Experts of a small language model: 2911 steps.
Below are experts of layer 4 (counted from 0) of a mixture-of-experts language model. Rows are named router (the router's row for the expert), gate (a neuron's input weights, with its number), up (a neuron's input weights, with its number), down (a neuron's output weights, with its number) and show model dimensions 0-255. Each number is 128 + 24 x the weight over its row's rms, rounded and kept within 0 to 255. Numbers have three digits each.
After each expert's rows: a language model's description of what the expert responds to. This comes from a sample of Wikipedia text that the model never trained on.

# expert 52
router:142137127144112118071154130154082114131149121134144092126131141129136121089121136183139086170177137133140125105159150157119075137101073143120125129064106119096135096158126148141120123182127099143156121129075135140110133161107133128092147119102109130132125129165109150155146113105108142141114140149123110130150131115116169103135121134136132096102137130132113114112112126107111170120149159124136164155116077139121133141155095150129102145144090147144054126145135124144140151086128089110076157139105164139113106157103122132125112102134095108113125123138094122123176115141161129160129168119145168107134148167164113138125142154113128114142100120139105115092112173163119114094149099146166157161133123128119084128118136089120112134118147055133093110154104158121138106086090176
gate0:106124146128178124136149106148127084170120129118121105114138128100083149122183118120143102152139117173177117135120148164095146150150107157144144103109095173109163121126114131129155146121092129133117145099140129129136131090119100091174128131128135068106151090111132081108059126156144113117113129128149159098166122159165164116161098110137094161136119123118156058131155089113159104123131135141149126132111152155101137104142113113135119131175146071153133099191155131121126118131172133144162136083146145121079154130142136113121105106150107160147108133084143106124096142136138163149130146155171128135135136137114114088139140105115114171133155091142096084119087143122142116110110137156128141138085114161131104093136139136136180127097122125149143119118158158148131122158119131
up0:117121082110114120106140123136175116149144125115130122116142095100140100088149080154133127053120118113129113128147139118133146169114148093120124111180071144172153170147107099117095114129129127109077141124134065126156075070135131127152134146142144159159137133116141103084123137139148123104148129121133128102155137162124103160145069108111110118112140122115135125111175111122118113114160170106156149165140151090142144133135118144138090159114127141137154071128119150130072110124117145125081158076141070103144111105117125122141136135116148117131122107144143138180146143140106135140136169083141114119113142098117063149162152128148144122125147106126085113137142118155139112099162132117119168121123135136164116075120135093076108143142120160142142084136123133106139135139143128
down0:104131078153102090123128114164129109133113085138164097161182169137147136140166141129182152173150130139125145141111123143130132133175120140104135074085104145118157161118083132171098117162114122120122111142135122123150150129121067149118135168133120070073088161114120126149113131155140096111124112183147140108123124100158147127177128138127139117155128146138118083125103113157114161138140136111115118122097145146100163085128121108135132145168136136156137113161145092149095124126139104104197140114138140099151101123117137104109128122104096081111127115107123150119133115136117148090159129123162134158135152066110142120154123109124092145134135136140123104056124137153157127119096125104145123098139139150140106143137105085128085150135115086144094149152094139132140096107133092
It responds to: Articles, nationality adjectives and conjunctions opening a description after is, was or a comma in biographies and lists, such as a, American, Indian.

# expert 59
router:141164057148139091085136133166145143111141117157178116092138158125155129114119124140134120173145114097132144113142121126112104137167122134104124088112131159109120121168119127113122081165146128140112077093143176105119128133109166121113162096123104114120122115173109143151127117092103108135110186159125135116129168084133153096113127131125169123123153118120109112078160144092129170127134131116150138178076144145137125145146125166181104114126103125135107097100138111171121102103099115148122146153113187131113124105085134108128115122135121103131117132165117171106131107148146140138132139094143136085158132176136153134112138139077127101164108107124075109114124142155147116117145119135181147131210126168120141114127123120118132102091141118180116125122111125111114109108100115
gate0:138154099104108162163135130108136179139086183105115148127124133060103118124165121143167140087148137181124114122144124130168096118115132150121145114132127135162119126060142138137140120117120140145138134151106155107152118120109104114171104137126100122068145108181118089100134121144140104151160107115103121101086144123111096110108088089099131107104105150138150115124156132053099157141131179146127143155106106156087097137134125150155089118131137116109144101078096152130178126126109142150107164129134141172145172160154112093078124153151153129149094122149092119110136125152144123138106145134141149128108115145116131122113162092124143110126107101101124131160124122109138115070116114158147173105126138093120105140109160132121142104145131113116140129166143130111116187106105138
up0:148090132101155120092106134139141113123152155071132068108082134129145122101112136114141139148121139118161138107107145132155183135140123146138134122128117130127128166138140147131101152124124134134172129135107123120122143100131157167159140095131135154132150141122126122172144122109138137130082135166133122210147136113155148134147118109095127121131152149106134104153106168149115092144104152137134134128117131128137110097121046140100070164109076087113164124166140106120126170156107106125128098122164174134129134160114126105112153106141128124135086137090111107105123140154100144131130077123112129141160142144132148092114099110080118093114191115150113184121115146149143141123127089112140149118140133159081155153155077163097100087109150106170114148085141109126125110141099126
down0:151124134149171133131127160127102134187127157114107137101116108130141128143122132112117122115133110112083134153143124132154153124152119147114122144130135168138136143103133124124099115123144122097132139157104110130157114117132131127141121150145125150101110144115128125118086141194144155111074157145142116114170141147142134086129174073123137163080119128102138083143106112142124112111136107081059134176145100106142121102123141092137116166141078165154158149112124103161124170079118161057165135125146103143137149130160123110109177129167085153142110138140098096119112126124160139083171175145089112089152154107115151126126182119130123109141143116148113136105150127094135101138083141118106090135093122121138174160117139129155084137121160098084140155108133096114151132120107136
It responds to: Pieces inside surnames, especially after Mc or Mac, as in MacPhie, McEnroe, McKerracher, and inside other names like Svane, Chamonix.

# expert 19
router:139108094171139115112177135121112084089160098143154132093149163157148131084096154173153134126167140115082135126120144126074131135126091108106122091107109116137124099127118157123142117119162149150155124111131194108122170165130140116125136141122133110109096139156129134162134130136132142159103146139159118105168159114124161093137118140109149125111119166090151115130137136100106137093169178093137129121066112109146132174133145127134109154112097182133132108146134090149161157138105114139116156161116137122086116153112131110125137120138102089082123137155121201115161112114168120139110149131114141111171153143156141142144136136132073108122105116117128127103143133135131081067146101135112174134158121115109087111153093131130120128110153111164108156141093142118151086121107148
gate5:116096139167111061126158081154124089133147162117120124160125145116123123105134129086133112146142124125188102111123124130116162124150107119166132151098154126133163099141087124085125121173134116143167169142129143081089161055111140105118078119164131140121147136186157121152105125113095157118134150121146126114112116159175103102121119155154160146079162140108155114157142142111131099106105120114128161147141111155154159095115122170123108141125130134142100163160122117153176154154173137122168124131106118123134126124106111153142138201124109126056140134121139113157155093142148150119107145113103126112108131089119120112156106140098117152129145134152119094140156130143148140074159160128109116067128139143123143125101128166129105147145129139121120104127142121161120123144096129
up5:133118110132105108136129123134056110117123117117142112124117127167142136137146124157122136104140124100144130080161145124161101097141112146125131136151141084157126175105149105125117156112116131133104147131116112126153189159091154092138127114075125109139110167127091103153069137091131093151109125105085129108114108155165130073110156131116107103091148128128099122127136124162131085089113086086117143108125115125181139149150118153122136122108096099166155126121101134110139138107147126077091134136104157129125138155116165081136084104147154143113148147143105110143173127110092059087144170170123144133134141136105116152119157118156095103150113143106146140114126153131112142174161105114129145165110130161156097130097176146089132116119121080153152152134111115141117151148154110
down5:132132167108141123081179109148102121087112165137149135152157157117118100158131155169148126140135127127171168142119140177133114146112144088126155140110141148145185140066169117145118119114113131101132095107141128149121129141147110101135125116152114148092107132154070137139169126167161120116108103126128117092125132100150140140135140181140112064124143130097147121119157140175117114117114120142129123108116104132112117140187120150113161105085115136117148086143130119105095152122159150136121088152102174156099122141137097143129106100105140104151127145138072135136093095097115094131141162152154116127119111102127120133095139121137121160140095141177140149114161126133111152065144131126161131130112123164093135109126163120190124099111131137105165169166124127127099107104149075
It responds to: Single digits and number or time words in dates, scores and tables, such as two, three, fifth, year, week, July.

# expert 2
router:160136075160170093135137134139141086083160111135170128096154157168131140102126162174124140145179115111089140109140141107097102122140098101124162037072120145139141117134095129138107115151151117132140108114102172111118154173150128132123144119113103096081117138117135130135114144126139146157110138166127122118155194113098155105107127139123159082116124149142172085125139141111118120116172146103159135131107121114119133172140155120148115172130125175153105071107118080159139111115120102131116155157132126128076106155123147096106109148123125085129148135155142163098159119116136120135120154099129120105158142130109128136128113117102107123146134134126114132125144127148165127121131115137153179146182143141095073093159141131119144123098159118175116144135099119121146107138133149
gate5:101099159102146132087103098104139112121083085173162092098139115103078114114136112144134162113119132145128123171149098112134152171142131144157151089103131095127124146096115163165147107130173081159091128160141064118139120135128100147105157123111114138142132102137135130104114132117148143131104088143122077088116127111119120147162114096152182124132155106120151129123091184093157138113137099129137119123103157185140157115134156128133105107125111127076149159093136102165130123184079156101109140103095123139136101095117126099165128105159154127098138114124145110120114137147112099137120152109135134138099095187098077081118118106154130150151164107154103085138124108117111126117133118110135151140132157139111112119112107137115159149116148117149126156130157114150112152168142100
up5:117132137133146169149124116115135155135146085160113111099138139122125152132133130153137151145130130150146126156168146142121106129164125126168153151130116108096120084105156138156159114132129143177131135153156122168159144098133138132142103123131053153146104124118107144076148133111128160111082090111129122077154063128121144146117066138108157156118108143112129121163137103111094152119127153132123168088148128171165110102162148150131133150141101124148138146093113135123187117159106156110149159147135120184168125113156134136126138127111147107152098118137172148116090095128143129102121148143128143072126108148150120131140085132098123166117155116154117078093125111112148109124109163167096149086088123120125133108163135097153157163133138130114140094178156132130099105104173100
down5:136104121135165146146133109115146097067125135143176135130139138137081112145126122129124176081108070068143124103074148112100104148117162149084159108111134146128128124113097116172136110092094169081143107147148127163118143101109139141160105108129123132154147123136153179090077126123139124116183165132105162133106098116115167130134082142174152086096184091125127115145142146173149135124169141123095104145101144157126138127112125109099131177164134095113125137104136114104152135118136115142117134107101099121112154055089121153146148133094160125127142116111153167131128137118083167149170130095165148111107091122089116120120129128175108138133113118127138124126080132109137141083136133147143137127125137121110124110136140140143103138129152102154138136106121123160120135145112135
It responds to: Closing word pieces and final digits of numbers, such as tion, sion, age, ow, ay, and last digits in years or figures.

# expert 55
router:153148070158148114086137166152116097133150118158164116092135130147135134067089130125132113189156126117131145124130145146094118142134104128126150086101100097104142110144101160123121090122144104158121085128117144112142148148124171124123151116089108082140134132142131156136145121113086116115129152154131127114122195140115148101115133133123176116129161141126158123120133165099108129097183125109136114168065113105137130187144113142172153147114144121154104092151120104188170135099102113121103146178117141111137110149074136122136127098128111128124122114106117176134112077155144115153119119131116142076146144148119134152113121125126122083161133131133140134134123139149152115137127127181162150176204132138095109106137126098141113109110120110176111135126122134127122112103090125
gate0:090145095084157089150180177136130141151072163162150131126123096109131121129104139152135141187124111155121134145155146117138133084119110109129143111137172133166135141098137195109112109110150107155143165105145142102104154123184110156151119175124134137114142140131147108092116144122091116120101145124120156130111138130084102096119084158108122117122151144080153117117095148110107095159088136136093170158107129155142144126098147100140095133132153139163108143093101129156111131131114083137145153123109126112119144128118106112148142130122097128163137108111130163139151108143115143133108117120131093158125152120133158168184138126153107108103100127081109100143139099094143083096101100111140103142151084123150140125122152124130198107147158104151144105125125110164107184126112137
up0:134084092115138157124125099097132116115114095124147114106140136141135124164122180127119126165111112128117144149154140145154115162123103151116118100105130103127149162070158158176163148138125144160099146149109151147118128123150094130113150101134105148186160137122130119158148138136169113135139166165136160098094108084152121127139111116147121117183110132122098189135144105126117138125181148160114153131165116140146149165139098110102102088144100149108129105139154123116116122145084116113099131168134161120090130121157130172163157111139160128099128120119102113072142128127136174109135114068144139098139124150189106160124142069091111146160130117160107148099107148126148136103128128158158120138125120149092133102158105158127106138134165158065141161144121127109112124105100111
down0:155152146131159118122126121104135141156132139083132144115125173136115185101156108171131138177112158164148121051162125113143153175130149157162125090141095129168146151136149106136151122118132130133124114150110103097171136095107141093150107112149143175110117154135146139114136105129202166108154114111126109160119149107152090088133132106096148114120126115124105132117130142105118093121115069117130125131116136151143136130091152159156130109158126134120124117120126109144152159181138153101143138128152188124102090129134176124110142061158176159083148142143105088117123141144144101115111153162153134134153155145142159085118166110112096100112136151128132139091121134124170083118129141089123156126101116125136124092137136126120189128101128152092149116148121130149124109144125129
It responds to: Consonant clusters and pieces inside surnames and place names, such as ch, sch, sh, z, burg, berg, Isra, Jew.

# expert 41
router:156129084150122118093139118169104107123139137143160110106135131115159131089085138141150112140157112121133134136134134151105074137102127129120131112067124158099146091157118163142125135187148096153139128088106173154089144147126186122133133098096114105097127114147105145159157071100117127146120150144136104124150132111082117075133109123123150123129150105106128106105095150100110151154126143134165165153110083106127120164152114173156118124133076144131091137155135080160136126105125117116076142133102170158120109153121099112115117106143113118089123110122113122095164127166132129159122170125112163092138122161162110148136172141112105107135097140156086123103126178160159090114160114130129123157135133128126127135136148107104090160120142090128118127148141164124161120094090163
gate0:141091115091113111151093098117155149149137124200094095134134097141135130099135105149133111153113120143099149125144084134121077142104133095092112104108127095089101137134161105113178157178102102127151162075106143151137127132116090170144129087128119135153124143097115085092124156096110140122093136154171143149116139130139152126123104099143090158148136131114140158156112132123127162116153141137139150119123140127150149118124120128104114149122094120116136085116113146131119150117070134121138149098111129136160131138140147128103139107110095173129166128162115124090123145107121127157139126120150130092117139099125114123159126096119127168118107141158116116126151145103161146123130130173106111136152128176154143159184116155155106174131137209041134107138131139132090096148130086
up0:134192120115142138136094099155120076126153140143077069098115087120121156160129128111104129192143141096134134146123154163134131120123182135138155103071111127151141128137138161125083139136120102141174119095133163117120146115137113095169128090115157125150140158144109158120150129147133092106116108069140146095130132114123139154119127136112100114100149111131129089130139153115149121147119107171100178167130159153099123126138139118107134113128144170130192123094144169136107177130096118144137116138135110140105113099101149129123126121124135188157107112074094093116160100142103103128098142123156121128126101089143162112126116125074107116172153102103126110141120180116134127091099149152152139123182101131120124108131114082128136145124130152111115125152103148109155129101122144
down0:150133136162115125147125112102136151168165147137100136106131120124165130075135138108082128109149124151150107114121104118146104127174097123139158136117158131072111129137147134082104184128137100121139110134098139137112128100160142146107139156135136182124100113104103116160092115069100133142162189111136110183157129123120097120121098081160145147109200146111170152116148127114091133132123101158153132129138088116094126117096089108085101096141100162117126124126130153110100170137142123130089138131113136119154139126189097162136160092146126148107141120156115104147163117154094142142148139146118123101152126136130117144144122123139142096114150168080125125072135112143096093106117132130106166124117151135139167113148150102136144153137128143144140182135166117071095128141112126
It responds to: Paragraph breaks after article titles and short descriptions, and occupation or nationality words like politician, writer, sociologist, novel, was.

# expert 45
router:146173125158158118095119153139144099080148147114153099087151144175139160142088166166166126126135146120101158108172165165104153098174116105130135111129122145083131108138163138126119086158135106155141096118133134105129113111093190110113112131130122122110115128151076159150145126119132167137128137149108116138124145125126143088100106150112141137083153124097137106100131136129114144129127127100121163167088111084135130139144161173158093129122116128112127117124195093173108151120096142150096135157115131140120127108119149100086123101135126115143143156171098167139125104166157090138110114126125136114150150120150111130133114163126135118157093172141102105116130125141128083123152100151120151120184166132084123105172112098091068129109136117163112108139112143122145120094096122
gate1:163096139159138149116126099151168145103119144104140140136136127076174130139132118171145115157124078127150081142116165108126149142094123128070167117184126125132109118115124135060088134136122093109129127157100082122055153110102134111150130091113113136118147092148113150125138138122138130133113130158135128134108116172144111082105124155119188126147177121130151119158114132166172129117131104148135142118097116147047128140143119152176134142108094135167157135098082148145111171120130140139130105134120095111144126140139134102092100118141143152158150117120155128133147118130107167145119094135152092166162154154143126097131124128138092124094130138117128148114119121131093132134151103080117126143108153131153168067100150146088136117171123109093162122114143111111129123146124127
up1:147112150103153111109131117114117170141139146117120121109128173143159139085164169136108108150128102132151110163162122127151154176125155126143116113145121113124157133138160134121122161161171176104119122112098144133137121137127161177142105143118140161101154094110156117116122151123122130113172149127105105104140123135114081131121185129157134113123101122133103122164123187143113167155099120149137101126137138169112114091165152096147123130157140144104089099130111113082163156139146105125107107131085135116096132115111080121142097157104084132124166131109131124171166140113091146115129176122103159092129177147094102136119162135118102162153126156129072096122118145154199125168149114137150129151117166120139109129113149167136149157141137087076152101138138130147109153116163109
down1:144121116144073115123091141154130097101121111076125095098155131103174148088151129172123125150159122134137126172145125130107128168107145128161100136140169121104137092153178150117141120138112123161121112099134141146162101132130112085091119131133098137145120141131102145131136126152123060109147149096112140095138166109156104149117128160120107150088093132171106125118135119125101127148138121134087161123126106113048134079182100076147088156114108132165119122119098120128122115139132124095149141130168139102121129096143132152115158091127094152193157133129130123149171139158109126152139077167123134121096122098089110143111121123152107111072175109132119129136170099106135106123131158122120136083132138139165151156142129137147116149126116110119113122102145124090108083161120123
It responds to: Single letters or short fragments inside rare names and words, often after a capital: Qu-i-ercy, P-c-t, Benj-am-in, ACC.

# expert 13
router:131147081149164113116160191151104107110150113128136092108155137115135143130091126134118121137140151125101151117164152140112062102127139102102145101117115142112128104151105161138081130126147133118123118135120127119107146136141153125128172099134092127137075147157110147142163150132147129122116182146138122091149158132132107106108110160105133094099174133124130119061150149101107112116152115129129133152112115100162165142141157167146125164126103127144093092115129133150174137093124146145112157199134145157070073143135130094106119088160103113112120142167103162149134098136140095139147155126148134132131131115187093157094142141111145091112134126111124108090136099137112086105184130153168166149150143134110122114136145104094142111121117109172087135122117142093137100120118153
gate2:140163088141136144139129097130123128141139109111092155149073168146113122132144104120114150130106151130108149110127093158138165117125094136129149116114153110094128091144099137128175124096171100162123081169135145156117098121149111197099160139149125130174150156126130114104179134160096099146128111170090140066161095109114129112137118152079153112111124165165099101110134123164108108106120138088143125141115140131141116093170109134092132208168118147137125167176159080125137156142114100106118174152118128146155135135124130155108105124156117163140141147088124132109119130138157102123126116117123116146117128130116147124082107118133127167102146089110171092121120120120120141175103134125121143161114124189106133116135141167123113101116105119149107129116118124125111149117107083
up2:166144165063141083087128110128115160142129144115110106103102150147124152123054122114115159163126106156112144099138107175131163096111151151112088145140126159138162146146110121153126130124132122132127107128173142132079097146125114157143151133146144088151154116099131135126122158120122093106137172125074086108106149124140135123176144138170091140145128147161119087127117142167110116154141128171179074128112139126155123133098122108139126129145145112095134105102110160105159150118102147146106103141097146146106101144071152113082131171114115163136138065152123099124105165114130135105121136173109121141109167109151123166133126094133130128129185124149127157124143136131124141112185127102162109139089127122148143151125114118130072149147124115125099144159161126149123138135113102
down2:150105122116091100142159116135135135143128137102080110148121137080136112114134138119132117173113151130123135151122136138138173094071110135128139136132156130146139112109125137101155162145145137075130083093126166149141121147131128156146177146108140159109154144149106139086122133130095096118155102118102154132133102127160136122135160128119058107079136150157160151129111134121107162103120125152112121152176085127142132145149161100157125126091124105151135125093141102157122093160170130100141150105098102102116144133079153143133109092141128170158128088112139126133135140091078144107124115134091075100123132128163173109085166155132110152129162138117128128106128131114185140106149108129134133113138163147118148103121169093147109134120101177126178147128135170200162117122120125
It responds to: Place and nationality pieces like R in Puerto Rico, United States, American, China, plus % and degree marks in census and coordinate text.

# expert 62
router:157147124154144115100117128175116122122144115117120119136160196159141149096104164140168095173159160092092126067130163132128106120162125113110133130110112161071146116151104126163130127165161146149129136090076127074144141180115132112127134118135107140089125109130125142125127116092112143153115149150117123108165123104100172141099108160129147089124137127139158113112128161080102185131129176100117111147113107125148113134132119125151120115118090148144122101112152124171163130094127098145113138131095146124098092131098126116119176131124092102113140137143109174094143115108128105158109164114130146121143148122139076154147160157105078080111106162133093141125163137135149127124156079149133153133124174118091110119152123123124122126100135098129132130151087153114121114112107179
gate1:106101114137134101109136146161146124109101153122125112129160098142156106132154053114102107133117126106111137121111128117096112138144123154156094168125151134112153154131097166111175156126151134127113059123144124107117093140090101154125084115145115126141090078111128127121119123132135120134124116170109156144162124144141179123141138091171136129084114136131121132109165091141120200113169159140124155155106102161154151116141166114124170095127154111104101112139158113152136095125158122146120156138108121115111104141098123100126102125138133136126178167135106116126111131100096120144157156132085142152145130114105137144124086132162082142107121179183153097150125115153121131129150138094164152094107134168128134124149134134137183133105140058162119158155161095145143155149145106
up1:126114143150107136104149086187116151117124147107105102137138140134166131138096105118135146159117168134082104102165132136111126106130148111153161139142149114132138112098098122153108146134120147164149092135132128129144121147130131066135151171192088146139157122119165100112155123108098101088142135142148112060151120128103136100154141154174122120100123124182124101157127099128157162128122103075119130095150120136124112133091082131104109147115101151132151166111175131126109127115149132113177131111127092160165163135129121117150126157152099164147120187107100078167138119143140144134124130113147134144130105105093116126124085118111115127135169140149110141172132139082146128162122134108124133147159089127103130154113140161158142135201125158123155129147113152099080121151103112
down1:100126148142125123168170124155156128104141157153099175134158113125133081131165121147158158116129156144115158140108134126120127132130154110125142197125110157109165160148148087119132084140169135123097167127146163108159100137156078137142059168178115133122117142104176157121112117129126119154147112125122130123131097132154074169111113123098112119171118129154090156158090110177116149081121139089171151161134106137131101076119133104130167120107138118114148124116100129119125111146165112123132082132103135147140144118113102147131101121150163129072139122127111126149134104150099123152085126079155105142111125098149143120126126129123122179106110100131158121172163122130125117159130110111111134113097103147143141131104143120110115137113068181104135114152114143157124099171132139
It responds to: Word endings and common words inside song, album and award titles or quoted speech, e.g. Isn't, There's, My, You, Love, Best.

# expert 29
router:160152122150144100116149115125122113125127099151148125148143134137139132110122143179124120154165180094138164131139142113100096116113100129137154114092104139088125108138085168134093121125148097153168121117114141125095182141124168077128124129123098125097111176131107179126167134091124142176118138151126083124149140103090105126099136173143127126108144141103144091097076158128118148132151138105149159137116136098145125176163153171168122132125119163129124123108131143127127128121107134127098157116109142134093110164103112108102157120145124116110155141140097149099142091145134104148089146137137178123141133127148103173064142174083111081141085157139095131128117139120119101104155117146152168147130156135132129119125161107103101107097162125152061120148105119099159133088116154
gate1:144162120145110106140127160170206144142120140091125083160173143173128120137136095149101154109154149108147119130154111110115098066140143140117133131105134132135116146115105155137092116149101177147153120121141110127081138138110130126139130138112132138143143153126124152116132088158143157105150169118131133117162128159142107161084134095131124115109116154148099153162125123147096155125118110100161100087144119137135084145133140163131098100099191124142131156099127163126119114134136146145136112160118112110099153149116099092155102110081155103131172110144140110197154130159076119116114099146118115080153120119140171106092124128102111115132101115125134105135124147103093140154134173152164115103136146091122111093116115120123121111110108107188109076115147150079085138135129128
up1:173130127078163190087140124103152128115158100127148084128155117148187127121121155067098153106119121121110129173158086152121094105132122130157113150117115135199124107103102147134163118136130121140139115165127120139085159139174108143137108165142163117144150117077165123149135107150121183145170128116147111158120130092156124099130118126127088115108114130108123163149115180176131110119146160122123185149124106150122136129116147103093157152134092086119175108136121128110127117155162098083113147145130148096152123128143122153118149121146121131134121089139111096113170136131155083142157139119112127145148122104072132124123107115145124158142134149138155089142110101149125153139107080137111143119154108175116096148146120117132130140141160136086142145104093113138151144143167133
down1:107140125165143142118106137139128123059132137168140158134151134180138116112138146149170120155109128143130097120117176112157142137118108105123154114103136100149127113136111146158106107122138131126103087178119151101118138114149114104136140161113185124113092124142136166136094115137124107121141149116085151105101125109135156107150141113148153101150115141112116168098109174125106165070132113087098121150116148128090085083125122120193145170199112157148102111170113114106132130070120094112146070109115100129174127113144093100095121124158134143120141137107130147141088121099134182127113120101101104109119103113123106122120112154165086105134132094178107147141131114097104092142123109087118122134149128115105105108174123120107121170131113164131133133125138132103112136113086134
It responds to: Dashes, colons, semicolons, pipes and line breaks that separate infobox fields and list items, as in "- Country:", "Label: Columbia".

# expert 38
router:152113120130147093116133134137105126112145095145137081109146131125136140092121134176123117140149167082106159143152130119103127102146098109126146078096114165103165126143082157131119132161154130130154136104122150103092164157115177113122147138090109141122116139168106169141138095094104128155117144145138104118152122108117119085131110175110158123111122167130133074101112139137116154075128175096134166121099135091182140201158152144167098127120108160144126105123131133146128122134126104125103136150115141148119096154081145117116135136166127114100162174139089135098155123130142079145105178147101166122136143124134104142097132156117086085166070150128105086106152119140141117113150109134135138144155160156107131123148165112116123090107157107142112126130101158120150115104124134
gate2:086126124195175091135167162122153128119149164112166103131110142098142131146140166156150115112137119113107133122126133123136129131122137146124134137151141122127142108138125085126138148186132116122139116135144139132130145106133148094090118122132136122130135138141135122138168139131159147126146114140101139102119100124170133088115137110143110081089129132087139148135128199126159109120173074136145137114140139112179149127129132198192144130170114167096149142172127146123096129163087136107098128152095096162126137123112138090088119125167141091112126104151121128109124142115160121124191127101143134146119150127141102146157105129099156125125110144088146090100066107133113101176115118183159090145098112094129161147136115173098141127150156116134110108117137159127082125125121093
up2:148119174131129132105168136130140126108123132105071138130150160127098145079115120110112108141129129095106134154125126115127114108091108119075119114104120150105107148099143142154129105132166162063147165109170094153103158131115131128123093127112107119126170181142100173138142102109145133132132153119121162133120130099145132118106147138111107106102113108134131156144093118138106124114104135120154160098191133146110135162128165108153128140138155132154093116097105121172113130122181147157130152125086137107097103156105139141080078130082140138169168140129141109128159144165128157125119141122154068139156123129096172181138122124123136154175097153092121154083165135136083110115142105090160160103122144173119092127123140125115135128069145103140128120139090120133136104100120125
down2:119153130124156122117114133152155129130113127101073153146163123079126137085104122126147102166129142072120152113110126153120122107109129140115120092097135171116162130140112135121144149102161139094119134078095119149119198153119133138119136168094120135093166176136123091139132124119107137145141162119159138099133141086113103103111127104118142134142103130151138103088098135107127140124138135163120134097108105150117107121136145102142154157131120094158146087138110126118102128125144121173094120123055174105061096122100121171102091122120118139160125144126146101121170143112106117103122142142163136162150144112100134164162117125121144135154052144140112117116149133120116106117116085105167137122136117141131126157141127094113133118062163084097154157125060099123142130102144121
It responds to: List dashes, blank lines, table pipes and heading = markers at the start of list items, table rows or sections.

# expert 11
router:137147116129146085078131165148091129101173120120145091106130143152145152115129143153155125138165129130096150134151157155120116128183106086113155136084129135108148100138108120136100113135153112125113129114132136099120147175107175106121129118103110124119128141175153138139136124127119130147123165131132114129132123134103139089110112174120126092110148162114119109114106182131106172084140142113169153121086119089163139158129143153108114117124083188129128103071124130135137110108120119119087147128108149142128086137073140119120106089155102130121142166149084139101144136165148090171113135109125178135137161145167120143095154132100081132146096136125095092106109160124131130108199130145135117147140145133089072117158135105105116155129144134137093132144076136095126105133079138
gate1:116128140108142117091110120152135175141121085102107140116129118121108081128142146181159084095186118130149136121091134070165114123158089137116118141077110135114136127108116111110131130147111118112148131145106166112118167142123123086115133146138095166125130125115124124090136122116087124169097147123102137130178138111141095153080139112197102101137156114129131131136109114130144168110120157156122063104130151136103139087117119058108112102117141129079113120154095120139130118144142139158150143140118151125099162112115103079119170173139117122109108106150119125110127144145143163111107124112123174148132164100134106141120098130160081148095095161117135107105109123138131138143102139108119164129097165114128095151082116155160131137134128128112169152118095110132183156121134179
up1:127131096145113145114144166115144130121090107140117141163131144113119114102154140099124089130134137131143100119092160114143135092086134053113183130153120146122109157133109111093178122158110151114089130102123161100133158140130133090131162166143156152143135122145106075173126143152116114144130176101118111162145151141145129103149149133160131101135174077110121113133133091163096112154163132130134115174138102115069104154155128129147115153152095158108084128157140161117118137121132118092114117061103107149142168124164131155115151152134144113127130080121113093127125156147139141129099128196114101122113086155118101109152134098145076141168097118148129107121099133133158090103144149098110141119111147134115146134114148129139111152138087146153147127106127106177142123165131145
down1:128127138163096152134167113111106121110116170175098088143116124135086101116122093101132157151143150144147125161110127143094132164168140133143144104150125128105137102144152107155154095088111162158109153140139119099144088118126120114103178118086135113121122124167106148160121078131172161099143156140104106124139104165120059145165116117156078144130119128144089144136131146123169123090140102117136115161154100115158111104106113151128099071110167134149107128117134128100089115133114166124147125114128139109124133133084142097119136114153143138121153144152127141152167126155115148127132141120162101088126133121123105151089157118115116101162121157084165144085119126139093139121120133150102108120110147092164150112141161086147125110104153126121094117155126211108088092154124106
It responds to: The period after circa and decimal points, plus first pieces of years like 186, 195, 199 in dates, tables and bibliographies.

# expert 51
router:134138133146122130084132151177111102128118113134122083117138169129184166109117123139123138175136130084125157158176146125104079139116127104111146096077091125112148082161107144142112144147135126132142120105110158105098187161138132105137130106079104104124133125141126158137114092133100125148094148118150110107127126104109135130132099170114123087100163138099169092102109169113108143104116131130145152168110110116148127160143119171157116108121121173151121091097142112128132119070141121147096132134108168177122110164100135089111128118160053129115137140116138153112166103124167121148099136111113174085170120151155129129107145127126132064143140122135119119106122145143139124111144094151130138154128153140105116103151148118107104131146159115151109144131101145154154119124054125
gate1:125139124126146104170118145133121113114088082131114151103067142149135103121131111140114130101144142118099102117159150143108130149190158154171129151132160117130161109130106124160138120158171107156160135146127138120151133090132123090105093143136140170162148133100179147128154190125132122136115118148099122112134097103139134134095110124122113119102118108117124147135125090095154100072173092139122132094076099157161129123155173145110120106128114155093140125130145083115144142158121140151109132111140111113097141088110128124120163137180056162104114162117113132127114121146135099148127136140107152113090120127143110128106108140129172105121127072096135125121129096137143120133131130133037110073120135148116146101096138156154122090170149147141165120125148103116126095112088145
up1:126141126155123178129123146153133125118100106171163060094110129129104087106090099070116148125106142114120083180134163145119101132150159074143130107139127089101152150115145152124162122088141162110150117109119146108122118138144131128148074138119118070098151149125132125102152109135136106160186129158105144113122130134121144146140142155076125139132133126096149179129152104126174149109108140137145105105070144147179109106087133088123116081140111140137142110147163137111143108138171151132107128147126109133105151091109127126102104143100101122141119204100148150151150147143111127156115142143134133097105124141108124152117181123106117172126128100125133127107169132095123126107107125143072141131084131152138116161112125136163144124131168139130109119145105158135150142105135085
down1:064111098138156129140109131133166109124088167151147145125111198151155098139168092102171098149128120120135127125125104159163141124155089102119132104114142131125067131060101114154143123130144134106150092117140148126159143165143143155155097136099129126098114089133116091118118103150179162100126112147140166128119131159104122124156152121126112116173126146129131151109106121130143107121135157164118098151100125110122101071120112144161116150135120089155137150132131108110123155137154105122126105141145089149117119136132140153138090121106100155127121112076171124129141161082123134124113091132128123148172137112137170122088147150132094176134106137147053126146105123132077147140138150130121138134155139110148128147141135131186102103107131116135145191079129114127139110094143155
It responds to: Table cell separators "|" between numbers or names, plus role nouns for people: director, member, coach, friend, teammate.